Experts of a small language model: vocabulary 4096, 351M tokens.
Below are experts of layer 3 (counted from 0) of a mixture-of-experts language model. Rows are named router (the router's row for the expert), down (a neuron's output weights, with its number) and show model dimensions 0-111. Each number is 500 + 40 x the weight over its row's rms, rounded and kept within 0 to 999. Numbers have three digits each.
After each expert's rows: "raises" lists some tokens whose logits its average output raises strongly, later layers aside. This comes from a sample of Wikipedia text that the model never trained on.

# expert 63
router:453480487550499460459485481390536468491459503523437513575542474496470419456481465539500471522487465501539516470548551533522502512477512444463454480514491456543473566527477490533497487516519463484524584520515511545451447459518483512531427539462490484451468519487453542478512504514505540592545510511527448446446486509496538539489461591464
down0:437447470504488479569397521567500453420508536494501583516520486581580584510466506536562485525475508486405486509566461461463431495476578498513497522452490522598488468479476488434548546489463453504487465461540524486483431575525485444526541522567482507485597503496489550508519507500497493458537461472494495493564513489503504477502553497495
down1:551581459493508427475484537446477478533515489484553566433480499443497478475523457517520473431584519502560466530468472550569491514476430484521480394537462528532459556557525445560504488500483459565471508441531448483510452523554520539576540511524487556513532481491531527515464565477493540460508582551548464521519522496446464416473480459527
down2:496528458493484440476501560472503518488435530477490522454484481485514427505531473532447475530457505469546501518517536494470478477455426393500502428529492551497515448536500555532474458417495511508465454528573550510460442471448544548470535494524538597530517498458485445472527431558477514518492465521588540514529459458522565542530453533467
down3:514475461529525475537456505441457515407545600536496458458492477462503552463482479499511549551496470521531436547503495484426484433444497520569516446479586519537481457488434510461527484535522504470530484508497417525521491487461476555463445520458534492468516559518497510477527518532464511552558479476553506508517539481516471482500478445571
down4:498466522497469526559477535476448477491555520511451502490483580511428525486535418482532486497537506465569465503443487560579470532465541576504488404501485457479571578481478564495521509445542505548524442490547503452515487486520506421531465502480508520474540554443550391475515510534490490520451561462454549581521579538485475517465486497517
down5:540491482547481483493536526510463545540478493506456507487480566517473529527541413524522457470509525579410506559431372532547452500449499449481462561516487523451512599470513464570537502437452459521509444472480509544523475525466471444489474506538450446480452549541518467464474525491467543476506452517474572547457501452490494507484542506479
down6:488523516493555515494550505538478560569553525518501498490491457489493492456564471410515614501538491461535483476452470475531431507467471561566496537529417524499489428428467490525514480471481483515572580456572484491528512435500431606436508490543464489513504510493524474473455577511524557482524568535577506487498499468583527503429500450522
down7:548472449594538479485472503450464499557534474514466578542444488552481462478432508561467498491430492484469546511514496578442508524584464469499431487533572492485484565505476478458538485494561497480489502484501526566517447504479493447519506524516614540461533500512469503450533458490474538546504522434487583440470471553494540521463510514521
down8:517518481447489450505507486547518510494441499448509511506502509544537485482513478493411522507498545533552534528429455536445519576518497491437505626510529462534510593541537482466525505511440546567497508561522542513455500412480430411550443495520463476553445492496444487530558474521495516519440499463477504533498471455562505499477574490510
down9:516469520477466475517495523470541521491437539472538454521515504503556486501545447530530547482508504515518558454496489540430485492527525411431521569453480546458473514463463471549506483495546420494515440402561648555494531490463483534472424523445504446535495569498539468422468472495507489542475456451468513545441529491505482473510602499498
down10:487433506504393522523508512548538494504487519445495449532525572535534519512427476466466417557460442514511471496514509482483495517509424525523544483493511464499546513510515541472372507565569568514472476479554573481503465467504538449517468513507562501505514501490512561532511497465522502532554495484478537543426530520433572520564483576491
down11:565575552530453496472497512511479486548475471546476543463464563486480499508530402526523469493589501506434551569521529520486534471504477491477484500485531444463466503492498532552540513433516588506560497505560559531455445553471528520512566523504538463484488452537496383478486521488483557473397521496524547465511529472455481475408545483486
down12:526468545506522530512462502523461438440483536441454514512533456484541520445474448506575519496505507520523490554480450480501442507476522623520499529516431566608515566483526504467491491486495477522480546488554408425412444555560488480562601458471441507460553522467509554518511517453512493485514480469542535481528525529505430518518528553592
down13:418534478503505518474461456451547523575470470499474517444434574551575463498569507560468472474534492512465529464529563541425515532558495514459524496492442474507594448484505527541447586488496499509481490524486568507509449470551572444470475503429571520477487458489549536470524464480479500515520470475472517486479463496475543452508561559493
down14:480491555464523545498526564530470547460407460502458482538559581518525490502536475488477524485469476524513515471488533526479471489436456495449493467521494520507431564500498518614522413506623444481511495516510517488478505540444492546516515535484516573415485595483517569512522475497494602444517497519447514525525501512480436456489479503531
down15:480484527488452509540525504516484484448516498504517566449560396540551539518487540504527471502423489399505554474397530453496514480517569481503525572551404455515563517467509537386465501528490537436472528460573491465498448550537451586428487609497493594518496487474538538497535504477499516501517509536442490562498491530593475511448500433532
down16:438509521480528496503485484557491576545487465462502570494530453480473543480507502495522472522454494530477478499555463512507518484501433463457539542528439555507471540514452506542576466468567525512494561498474484505510469595498514494490531434468492500473510549506555422542411527458509529509539463513508509482500581562505446470509479521470
down17:483470485492504516561448485481540435509542556486506450506556462460515554471570544477476483498533484571496515466569560494473446480471479516493410538477530593500429532390526445524487485505482506508490513534567473456491480543582479444476405493436528467506475528405470503532520533495548488541479475425505442502487511440533516496440549400486
down18:465557510530534584499567476515485465481567480525515525511510517548497473460536411607454486532532532581516480522493576471456536536500483509496469536429522518475527461406539545520524528553482494551553582478557495553471479490451526459510478523536487517427495483508421526413513462509518497472517509448526568447484499567483459508499459516483
raises: ".", ",", " that"

# expert 43
router:568481570494462573524504423525506528530549515447520526493479447528559499482457472568529542515498470447529478533573461545482545516507512454507454525524583468450517512490499469515532534449397468525456432527520485501485532517504543508445488495524546521406495472512524488433522470562460497543444536576482533474497490493502460546467586523511
down0:469519496459570456520399626467554473468445486508538513508493549509465523446509523470530493475509512531511461470482538440502475531525496503510496402507577549619558466487495510489551439482541454503530513377449551438477489551509461490460525484580507491501540508441441475491491529510512469493460515579500509542489516496543500490513528498471
down1:538503538437561405503447463436500480499464484421530483573489539491466520537516496517445493452515533535549472479479475547569489494411434527540520431496477566538463487500566533483462515528515476498570534484560488544514470572536477515490527422526498481540512510421452440472460547542501547466458526578423432537474527485446544485457512458540
down2:465490447512477461450527522560511562524495600481532485472474526505534404532534475528491510552492517503491479427554474498507502571471460485551517539527548576490516483509570527490495419409441576418487485521499527438519473516491521524499538512483495614499481464471478465509539476502500472495520489541464517491518418508493564617532474481498
down3:532474463490496508608468472409498495470523490465478541475506460485548531455504470512457490506501454515548525413467420499490478478507506505545506485461501645548517501499527541496543557536500515508610488445543452476532521514435474540400503502512514547456493610475522440458553575526465510502517515544465542489445530519515507449438502463506
down4:567437478479525472524397542510488476562509494514526538505546520530533512514526477455516513531545557530486523475461529440493466478460458540495457440538484461509514512506522504541546474497490514524566474544495508455515483502615501427463430471539462481520554506519512448489495524521476547496449504467516503481472539496513513482457473529498
down5:541524487481479474515538473471477513541524491549556479456503553486523571491546485519547477512532540463499442520484360520533433499423513458492458534554460573435527525421539479495540525477446503504513561491409489474545474536487520501471455503511467504428496528523557482543496520460462521434544413469478522498470472513483558500577470491451
down6:491552495408514496518462437554483572507551489461496490538495461524502536465499499480554559557526511472469432438458482475488458472522494468558519482435397421520451520473570509464488485487449504425524477458529519483497552448511545554487529501559520529452502468507484540536451509497496567422492516498481548453430507484569469542526506492516
down7:531465517496483548550530521488466440534510523529492511524448523484496426498474501599512478513424517454457509534446530549516526464447436543503526495477494481466429544409486459509490514489601506485482561460514518546443494471550523492429493522519507522477495526489531498482476395531477572452511487491438484480479483560469485538546493528543
down8:488473514493473485549491529396470432485435560533474513511513446513545561521472438469421506530461534576513503523532464463508497499453459484492516494565570500503515492531451487560504562456498526578537582538581569507520510478440489480565425492503576479454550515517459516514502552502475532520451448472514529517489539536486490500482507468505
down9:560538530571510489414459527493529525516498456506503484546550448565506480482545578465554509484538511528462569517546535500512444477494498482430501492479507491452427519476524529442511500505546342548475489391496604595454488532487509530513454549467469449504486528519499489483494493487497531434487458522498523515469582517533505451529562464484
down10:479480481524471423545534473472485426417522584532531485488544573569546517541548501465505508502540404492471518494509453503487465516471497585569504488437482444504543529495469494528444485550526536489549580431478498454523514512462529501477498542472538484494532472439560502471523544544443512464542595483461509450509557508462488554479461559558
down11:518452517422541472428490504549455554504453514502463472504505483464509469519531460457528429510493456475494538443522476553415501491530504497481515452508475479531470493476531504599563489457448504474534484523521501521506475477466539548548576472516515528457451499527522514459529506539514481539488537558471495505534556530540443529413559559470
down12:511563505539442522524487506483519456549506479492382483585544515446510516501479516496431563489509533483569467562472489473480493504483525458557580460491481495521491456496487505503502519348510449506514525565556509498489473486558499566491514523487488589447503496432504457554496478442507490570444488470436505506466481521395463540552456488455
down13:403520545499468446463494523510495495465489503497512502466506532604444589566517510545472459451499552460512448507516492570444581519534471437496504535467474427484536476423479450512482555398609500529509512457547466450522520516480432502552559526440552479459527488516490468520513504437507497562501511425485542480464528533535527482474492541534
down14:514594530443594560528406423494451511535458470550499473488499557535522495492463556496469522506439428523544523561557555504490475501464495469466536551463515486414490532482484566572478522488503520445478458508381497522449561454509560572514561476419536552475543589470517489422509439507477503465480463506468513505492496474443453495551503473465
down15:518515528435499465524546480474466531453513466476517510482503486456478594518508531476511502509475574456471513441519525428503482410537474611530615458510475509447497492493443485456456522473496531466468458462514450534507485469569428529494444549529474544520498523464571537530536450530465547574537526510508541497416530528504447486501487445440
down16:487500528490539471522476504526491624449550471474481559527481529501486545552532520565462476491474525512414472531475442415474523548490393521435531449457440570507485530513484529469545537486535546496443529544536564454520493448511493432497550424457478485484435529484537443546444530430525441525540505489503485531534526509522477439508493453532
down17:529475545438433528514456487439455462506485488473521584529545512535500569550524535482439581521504486569494443513537512510531446487513521508562503524469481554479502524475462512551464429500454467506540505465499473491535510481483548416520484464498531532451480513510409459474523550458524417461446521493511456462444438537432446442531533504519
down18:437531517541556559489502478525455531511501512483461441549608438494578507516499495553498536630486526538482442562532489539481504486503494533477462482525526481464562425479488502501436523448516502562585484487509530485514446463420439426518459508488468454501500478556452497480520546457503406530596535473535507480533545556469536520486552478556
raises: ".", "ok", "am", "es"

# expert 57
router:484454584507497495543470478403490508433483464521531530542466516589453450524468477478506471543459460465519465536527506404544544452529535531489558553534492531475516438489462539505498473443485457524467450469457503515496550500509503548476477511454532507429492556442448448530583429517523576450418501564481522453540526552457454478511471514522
down0:568610543493487523586418551498523495485493470395478520578491554522532463484487531517537377490528484448574472501534455519526531489468467516539514493477594537529513527440534484505555510475441502502507443448524481487494489534473495448467480465486448536520486525522510477458480516470433497541422473535441550482504538518495473493527486476515
down1:545606497405519452498528573469483478520448493428501455525493492436548517481535516513414524451471550458574499497485473551521434447486512516480434498499543579511461526533570508500532547571449428502511495501567489428506438494516518561542504456492466540500574530504518532435531578484498451503459657515485474492499504417499470476486449477531
down2:506541474499447551493472456474517501502500622540457586453466563516477458532491462529464506508475461539512490477595481508500519461484460424523550434486464474547468432446448524498455485475541497535490488588529538501485480525523551511457466387539450487515543508470482485492565476509509425455482523584524435518578490597514466521509496530433
down3:498486476512487533511516452384519524512464513546499581460515441472567503496496523526535487474575431497512480552510498556483474497483507510522480506492539541526496460458552523512494483566492506513541404516522505489543521556399611488524407574464494514477507509499483526512519516530527490492437522477442550469494516543475531513482472476537
down4:554480506480470461535482529538520552503472532535461511489549578484491513526488414490496490518526461457467526475443532462535505471465464513435536442513557497443559497499390479548499524478520537539491473483491517430610511455493471423487457475455504556540501555479497433418453457541477559545471517425473528517567585475507482430419519510536
down5:456516426476494455525521507558518510502507519533484483493471467500524513461489476567567506497532538525524512478443462454505445516445455519560500567533431530493504453465507519560545591501506513496481509505452521464582465524455447498518448491464551494534526515435457516506429495471495569476589497502401554532475574528532509480498515522514
down6:537530517509532515438500466441460503561540462438418512499435531548551490476535481451517569528507536437513468469493529487447458551448452500510569488504463462513513440493475520463444604547441438523507571557543533476486522480506454473527469505571462463477481516474539494502452505557441491540449442480551558422462502508553468477476509465427
down7:552488554507454476518582517487477475528563422516559466492460553512478501518507608524555566500459481492493544549458519549534557495511420452416561497452496520539502514507508512536434499507533552512569418424539554473464505444482523497537484456488502474445505513530501521451501405535461575510519505515408558413492477534475480489457515464533
down8:527517535471485484590411561502506449515496551489534562596514472560566566504520498437489422578437551496536482531545433506475482505536513474450469488514494579483499512586526545504509544478513605623516474486428499478552452470497514517548471490505499435491478487460470568436493507521517535465461481433502526472439541462503514474545536448516
down9:564465491478534464485513513498492560561482526499479499529578446559469474476586518437511491473562511488512549493484482511525554543483482472503524529424437561518415444453514523524476532527492467504563503360506544498463479522452540467478402539449480491455553451453496506463446571442491540566475486499482449569495498487514516436523574536489
down10:530556436495424422576483520498504429530554560518539483543502571587563529486528463534500459475521516512515496483482477532464521557488447512554508455511483471512541559487545540559439488516499523454517503484490552481497422543497510535449445523496531494499509476503462507488525549483519437506584546442473525529471565464447559553455444555514
down11:519544515544471494474405498481387522515506418546449508411456562508459483451537463525475464464554435507507547565522518553473475487513489500471533502499560447527448420474599520604565475532512527523620508511484483512493488507464502539537575513493523473465482540440510524479460554506482506531524548568514564517470542575546498494500507536457
down12:515522493586550559430504472521496525491540458529503455524425513442542513478507505524530486410504452492558467491505447468535471539457406512504545492512485444569617466473556493542468497452565500515514508591439485467458458467517533532551576524557554503510525486493515546500446504488392451498511501452450500502488556508454442568545455508545
down13:464543543482459474496454451479440453480479477543466466512489543539412505480602505512562466494503518469453481534500495468473578458441507449543474618580496431459507435586484483488500584565488517513512464468555501493525578434539545503513487567385503511484535500488566546509496458517476539518501487465444562453531578555567494504509489437452
down14:432492477439458519563508469575405536563486552470431502496470562560476521488478468531454518515497512585560529527515491455488550475438464403449486561513502482504469564502517472498438519472546502481556479452504486456515539446462525480522526502490439485498513536455482519456477523526472499468470511454492465559523524493489469470574493441534
down15:507393493509504496525555514515501469521568501483519518529522474447563580530478526451495465553444532515482557516402567480466476447495480504475521562589457532500487532489516461400454557435523518517497456499465530508470427478430587595487563526508467499504559483450537541496557428502519524486499494471487459526416499496497504456411517428498
down16:462537481531437499496482549604518500497516484446462486448464529507494524478486538465536474472488538478459484467563446499475463456431489552527526488557491568493589449505512520465452553472533591481528584553523475493532468558540438528541467459555533440422529478460549449583486551461501527479540516516507488467517525482502480470562461442492
down17:522500454434554537518441433455518483503418560523553525480486488538505574491481464538495528509524439500553508477593517504464433499553508486551526527473443531486417477352523425515545432521495541505494488486545491427509474539513497514448473456482519521444471508547473499553522539494541476526512530452511454449493528543538549470508499487505
down18:474545493537580573439503471541504561525521468511469472483530473515608512507531438519445524563537489509468434534532402511437466540518531462501462507529514500468530482493519455558489518506497525546475484480482513450586459454485511434442574463586494481539488445542480488502526415475500446552543524513563555441500548478514523469461499457522
raises: "ant", "in", "ir", "ine", "en", "ol"

# expert 28
router:456552537521493409472537549439505433509428524509449559479565486499461472430435451510544505456493432455521531443535546508538489447468476471491444511522466489531471561531496489555554461509452473550516570453563458549476427480494437537585425533441443481463498494474445476489552519496499524552492461519521440443462513463546494549455487564496
down0:478476444489566520535487515494476516467507506533570518511511499495562528481537526530480461487472528478550477455467513517480466443449513495523517494445497591466459462428532517548558503423483387503442467393479527484557461533499510521475522480563436581516581501539502503486510519493538507505453491511474546550465546479549551494432547518488
down1:576502481518576470485546441521461520524413457457533504501571485479480507459484487505430503475500526531610499532432469497442546484422494492554482498574520489505452456518546497519460476544442533560438497466539452468496477593536535519561499510573478451518529492400361502500527595509492528491472556516556456499437540517482494487529488451500
down2:503539528543510505523524469440515477472514497488519565462491467513488427511532422562414487569393482509547469486500481581461507513413400420568536485562458491570534479485477503499426479460430502527469437504450467488465515567464506588537440471538526561457507590431474542479534532570511447462567455507564487493498491542443505567474492494510
down3:474424438527547506547499503433485515461487514499459550483463500411532503556466509507546405487520506487521524537567484548490506474511498507594485500420581528580469493485475513433570548553535498561565385494460522527495568502437542468457485569465495540517507575533513503471463579522509525472482528495458531516467525543532477487478533509536
down4:564467464516499460520504536528505463480550501501526486474545564518498454492483482414528526521469526476483491510490496497530543470495473458440480421516476472488601532549467535444511475449531569534507463569495512469505488499489591395497518441498489530531525550550536461454522518535510566466426516454496497555526586543497541462484508471500
down5:535471474461444471525514558499472480532457492589522534483485586509488463502503495515477480505476504493540486564438483493525461511395443468523519502563460499452559443412463478537527555461428526533526449487423482422561520578560504487472537517507535511508531535482494466500555526450500462493564520436434527522507530515499530553559586504425
down6:519505537521536508476578439571437548522424495426526466428467401501553465528537571484467555528482477425503458487472538498448437425462449421570544503453414498502479456444509555532486511503497429532475544501455460470487524522520504582520546494534435566509556500494446536506536534473499565530513523499479468474472528521526539520513549480533
down7:470528514552500532520498519460465473585577553457525523478493543522488462492521514538473524437418474487442522486520513532514493459544468502481541468447485528481443552492550471539515469470529447461488484497489495592473453441517539580469476491502457475462540476523486498499594466593435500570541544526389548422550493547527553582481466563489
down8:481524398451435501534533492462555557597482529497541530453470465476523600484494498473437474486424542516566427568459477562486521536499494507456552448501470523498509553542538543525538435478484540557468528486467467558461547467530436506512480507556501427554482510458401545477546609461558480532486464536446507529491525491504561467495548525458
down9:537447518454485478509587518513476490528495540442536556504553475524512550451498540500483491518510489457519509460517480498435536441463414458447573482404459552438452447454473528506521521555493370521490440428505539509457468546544499472507508538524513543435542504511497460437476567517571516561515511498397489566482557497517526562486576540499
down10:444463539439457510529472469451505480513565480501502480525487601488541450454539508479512396494460590450470530492499506530476478476483456533596528454513532514541454518518501492559486500490508484466535597441484524442432502547504422498437506513474543525507473493497557444446506543516539465439494541534488552488481546562435504536489466556527
down11:518442549502536514519506491515474460477470451523468540492459460452540537525534499468452455577479465476512543518479447501379555445491464475548470478461528503493523484442528546566508451493482505471549496576474484448487480561531593563559545424472487493439480486536515500484504494491532512521552499546437537435494493522518526534481503485507
down12:471490435498502551553483507524457502534507485498437551489547427433532490497539490544505444543507442511547536497491464497510539546390460497536480534516469465451561439405428523503499520449431486536464490497433520426497490554533547507589544508543453550457513488457471547473520496480490462555526463442499487466440544480454418553478466476533
down13:458564498519542512499526489472493515569470534465507451447461506561534467587423506479468453529531506474438507506405460515466507503554501430497517553488432520456503445527584492479601529447500565486441498501530510478584555513555499543516509502473499552474508504470434481460562515464499582533452463446502555568443439526479517458486511458503
down14:447468554462507522573552559497393513507408548505479459512482517533529555473511483496441553565447469480475507514473528523570507451383468445423507522485441516468504513510506505525544542469516539499493469528479464505497543540489547639489490508499456510468535584449468556499491504523450458426513554441463468501550519511519526557545545518516
down15:503433518453466486531523561452529520452430506454550495480552514459544516495513541512480498566446527452463516491455490507458617431529479483553493591576384476389539477458507497452410465510452522463451442545489542502483542545450509570458580523534493585496578505497534546459571524467523519466495507477487514535434493527493527491469486420505
down16:409542550562462495470448520562561553507488465464519537479533454571520550543531512485465503475431574478456508563485474487525514460401468436504518507487472486534465433557519536499475500511486513523439553522491474443486452552543408466498546503576502498464471530479531478540488575413498424460520499452444449499546470577556545487538499493494
down17:495525477457495464468481455492569441511475512451495572554509527489531533517505483489500517435474497508476502505536483498468485512517529552486494531540459509486436503398544483482478543520444509493480560525553545398530502536554474415542510466498543492486540476412435508513514586511584523515490504410523446466546459541496506484515487460566
down18:518532516471528535485495464509455442477480521439502511510513510503598470532537494561525412515546487537491446564532547518450494531542509571539500488477557496525552483437490565543468491500556507500527508458491507515448551496502461453477537518467483501490495499476536582438468544555540423491573527483469502498469506564429463495516541583513
raises: "eal", "imately", "resident", "rac", "anish", "reat"

# expert 62
router:540476511528480486473522500500490573528507544496505530490461516500489529431487480552529463506492523461476577526497465576485552557499440507427458484521571439537499523527433512516504511486499513465475519481496454420530454580518510466481516471454535511489459447493519448492437505462519485473470526578458506433450503592551518578524479496437
down0:516505419446526407579437499439543443436507508587559528464479571500468550413491567497550425461486522455488468519560457470501461539525536492495447539499580528517563434438517516494567505444501501499505460396454537487476549525525539457489502531526465458474493436504579471486535568461460477437507508465485489481432575510512446534490495520533
down1:518524425469569463522526524476515504482521421483493410500606494559453525465496439492490537474527492540512518514490478541502451510457490523505560424529490587549439512487553488530472497483538466564568458581491549485446504504566478521481528431488429462560529520515460484506463529551462485502482545529488512416482506489454485471407530516520
down2:527536535474418478490489479468566530508503507439466484498546485560412440435496471489570520487479535431513541499515498433509558499496541475562540503540539465524483543426529556473544404453513501553483566465485554532493520511436587496541451519520526588468515464535530459534517407436510500531502533472419481516464499531453535580475452504436
down3:507527414540557592539481465389516513601533511472483561454512493440550524525497516416486451410453457528495493508538495487472528504475473540550442469512608467490443502476509525539511486514504487524570427444540454520521440474456489467517535501483532528475522532584508488467535579530519531549399537457545544525495486495479501549480501574561
down4:539485478525444555497503508464403497543530538536413506462460588442481398534497502476527453504500530508504510522500509437552509532494548554457527476549471440476590522513486500470509560544511567596524524527533499472560535472465480481482463516497566463501557509420546426466473550480461477482455511506467538547563620527498489484489520524462
down5:514569542430447489474470504462420540453522482555514470456510526449484526591538504530501453534543535513503530503433434498508469481423440452533445536538495505484550524523526491434531539489562515491529529515469554420507421500499493488523496561530456469489519558530565600561467501543493510491520451467403543566522526528536504458522448495481
down6:534486518504521563488481460507504536490488466511503478554471559514504473478480466558494508532569482513546462560425463490494516512519521513506547550570493468495547493502434502476448457518504505482505591544486498434468522450402476525524499477554511443514515485488499511504479495476528566489485515548529508482548489455586531512520470501502
down7:563572466553518561534433507469478595562566556486485452527411470518507521440487528563482506463464533463515513441511431580486502484477448457461526509489506469505468572437529480584511539522514544456487471408538512550490464550486498470483530487529489512447477591485471507472501457498481460476570502468437545404460509561422523595511501485509
down8:575482428500509510496476487434493511508508590515566545528546481527452527489478491462484495522442531467512496468498471471537421465501496465428528475560514528495491456535495537475545516486537471529546518531538485485511448541461482469549481451509488428557463512499493530431467516503563568518429503467466595516513507437520561486435519494541
down9:528503470478462445505477529505463552485550469511528492468498529464556478439484524475521505534540518589497495525524480577519424504479486467481547437477444535477476451420475513554497515550552430523522519454506615493477466536488405498533445564517404488480495512540461493509450526575484443492490487551443502496469522493429454519504502468420
down10:437519530464491485550475551465572452486557494516491477519474613517530520537516496470464482481552548478475457474476487528528510481528472506544539471527491468547517544563506548512443491509562558538523538448548503442467530491457485499541530547493498547525485475492500507502492530502429508497529555462455439466524549498427485538530482511536
down11:561466477481502494456460508487455487520478464567446481459488513528499482510497400510528521561537548515513559476526550452462534519533505493487552473495522385502494456488546483540543392534534492480516464530527483524429476455469452561542538412497539418529462534497491518497502462514539526494472526533530566502515481490524506466444575476486
down12:549594486539549506567452520512447492546505507465496551550517524494521479476482524535512543450533499542592443401515449476517480544467461564539424466465495449591572508464501512561526526477524452482504511495532500445433466518587543509551567547493469554442515532459432495523406540467488432533500471526437437439480504490472469551508440530560
down13:457525585461538499483523484541522453464455512421494453445482490499437474529481568488512423485512592523381539509483469480498503512514482490520531467509484450490468411509476441480504579481568485510562548484452495526519509484587491544489472493508544434577524514546514521489515479449548538512521454407498541531515563513505550481461501444573
down14:454463482441525487544502508495375554473524406473492485531484536556534486515448455523462538500535473491521472527492477497520497536441479504433545469466382501516469537520560601506482513507548524471542498447448526495542479514483555510524516506450497565576534530489469494496508520526521495518453462473457460473428487486410499536529468450522
down15:499500500492426537519531506541537485522485524521492564505511488474485541489481521474487505563547488423443521477459509456531525408533471548513558525579487406484474441471584521481471509433443492432419504463492513506557439421518539471505579449489468560472502528430484505411523414490513534516469491497507555530447472539541448535482473484511
down16:535532546537492508511443569526521578554514415471457573501443542548593560509549557417544475482529496481496487470520486490471547491466415487506539485547422487550539533543497551493502509520518510486485570492549543429531424464491541481504512442534505579423450552422474405506433496503462524541466511477493480491469537544523515464505481522529
down17:498476521474554485515484485475508478483503490517549570488486553519454481523499538525486591469549360513523487410564541460476434462531457468522515511518444537487464481445515499514544483552426477536533454468458500446476503475516488443471505438508521475503554523521422591508524519557460500466459517513501535519524492519474551458536480443574
down18:531480528487552546531479414503428449521490546526484537505442435487652508505623483569477489534553523573473496517520483490512534467548486536506440453412515472544544461499552533535448480496464486530513522513536529463506490424496474506506526545527440496533458503576458549491453536497509430560552533487528529567482550507508459470504483522554
raises: ");", ").", ".", ";"

# expert 30
router:428518511491454480460523483455518425536506492541478535487475508546552497484497447509482467494524582463523436490519546505519461547462445507560477532480484512566562568526444411432535491562554456528608546484507517450431514441467441479518451544448448466464543453473485492510538560503572479462535430539522538525468547546551475484519495525476
down0:484528448494507487532486591398523450457495489498487508518567520524542526489506498477556402528520443438552488453507471500453463495477509520577531542513503527505544449433541516514483466427516456503419471443453532498534518560531534443430501525488508529492551490472461508519505455500474512482448508474557463548443534559490479496495458542503
down1:577504520464483473494524485492532505496478413485534402490494543445536514476469534521519469462509484528599450493584513577430496420462513497506470413505492519583477426488515546479507576525488494475516506465554532475483488463503517508564519502465503593497513516539472485478463561575563480485444519569523379479484530545465513433463513461515
down2:457434479529429481461519515574474464516467588462437493462493462483548491484543474513555474527443595506509498512439525482434505505473405407507616543511470521544492506494448559513423508513473526538543500529497537471504551536451444538594534514491549519487526490483508521586513513507525476515518517556436474472532509498509513552554472512482
down3:549467535524535548513494418455494522446510526479444480412526519432470510489535540513522443550477412456510529535519508540491509471485488522473518517411490530554561469513481500456425533531511522477572431496586484506533534469457508511440551517531529479448540579555568489442492542544557508502505540497540520456455490568460625473524484501537
down4:470446514467490505466513540564465516512464553593501491461491572494403462580521406490529545484480517508564466494529549494488533508550492550495514544515502397485519507542461473520540496519573487572469491471512516483539421434518517498453510490502539490479505521526520435482511552478484521470405509431465532564556575509487547395525496525535
down5:482481472427473434547514492527465516528469492509531525469492527517481464490581411525493486503494583530486511553482420434513462518445525467514512526591507518560503517472484521503586468456502481534526498508431493519511551480429473566516540462528489446524528583471566538541460515472601464484491553458454479508464558483497527587526536531443
down6:462466544480507503498486493495404537534515428447484473526467496509504500480521516442542568549553474539491485475452464504458425491463495479470552551495449415509508403431496550482488535498506435484474526527553505481467492422501554550510489474467504477481519483469508415546485497515499517499518534583544452474477493467514449518509580508484
down7:486535452530495537547496531504510475604495544572474517498455582538474463455456477609485499545468580520515488494446485493489554534539469538428449472471527514504442505525512433492467496453574527507491474391494549554478525458491510555474508506515571480457482570508491555500476440421463539493540511466463491466481452485423493547443495484498
down8:501573506490409471511458527442569442508477496538566522492446522551429581515455493483509462473447533540572525474445472534478523559518461486462576530491497564519529533487474499477476538485484461554542536505519513518482522443475505483474455538483572482503501518542460504520495505480535574493473529425480442597517505544563562483481555446460
down9:546469436475491453500537542454511500498477428556486557477546499476536525494555517509550558519473514483515513513486495536436469514438494432464500473508478548480464493431496483488533557457519475587548549500451514507463510504467531533521461566496470476499553547503535511446488530507467445523494544516479492493530599484464450503549469548473
down10:499473486519507515509493498553491432500520531479492452448506500514485511452481453499491498547461538534544499529471516478508530554464500482470576450454501486542514544544518494515415546494473580506539457506501458462472473439496528460471521496486541475466523506462494508479572544492547430473575526478486445497420472547455589608469492526491
down11:559425551495519499455531556531474503496557445499509455502468511495497409483535472550531579457503504502509511529524545475428603459457494510521503483478506395511486471412509514552539441542506492546561526495496499509425380480526523543506542426488523455560509545519523511486490433539553464551524543507480521483586500472524520481436521496505
down12:506501508540527486499503496493457507495578455434534490525491468427553444522461494524479580488496434480541556565499447553471499485421492464523476509504503513498512441467538548490415567442477531516486456477520523469434445484554570525496574464528486538530549495471488459481471508430519453538464473508527506470468495509453451579501527495604
down13:478534579540515526492452483467455489487509510451507442483513461466474473478473457535540445498497499534514494500438470585485537472521457400456516550489431397549501507472540491534491622501522616466525509494514502529534467446508464482486545539463492448480438484463469443473492454430583506520521449514469582511457456539513529518443540497492
down14:462492495467527483508539529553472517457406505467428454522559552537489493481490467567497453520553511531527526533427472502525515567468474461408518550536470479521493499536476475545529524572507513496499497482451514443519521516445553553530550506498538521619534576460522559467531474520452560437552470482442409507515414499487449503566507481492
down15:444421533469538528489486491414514533544445468484529547478488459501477475541516546557436505505451556515435572526478527442515568421536457494480456570582508515482530432520524476445474410492468482466519467471514526598588495482508551565418507485597552497473534518555526497460564461529502488477520497555475558509468528525592456481426485483558
down16:454509499508541539518453488522533563465516485531530539427494498502491481453521533557477487461493447522447497486474479476504431605510474517474484471510454603458521516521517578530591597412549531501487545600479447439450464563532484528496526496526545498505457490463522455579515501476530505491506506449464435481565526536470535489487415486539
down17:495507456497546557517541461477519519500447546440474552448518453498540489505521481498479509494531400540489475450511495548496458484560491501536485546439489585507459460533560561563522490534461443433488490526541520458474448570544516470510518502471563546498444477434446476512558507492422499514473534522544514479483474498495514458576518509527
down18:448538517502495495493462472505459404523555498506558533570533523447601463548571509548513480549514544508497451536578502476519452502510549501492460510480499442477502450530534553478481465512480523534485517482491488446473467504507507486459434472529481424536471455477508479423466492467554472548574531520490563509561528487539519495503512523526
raises: "ip", "usion", "os", "iv", "us"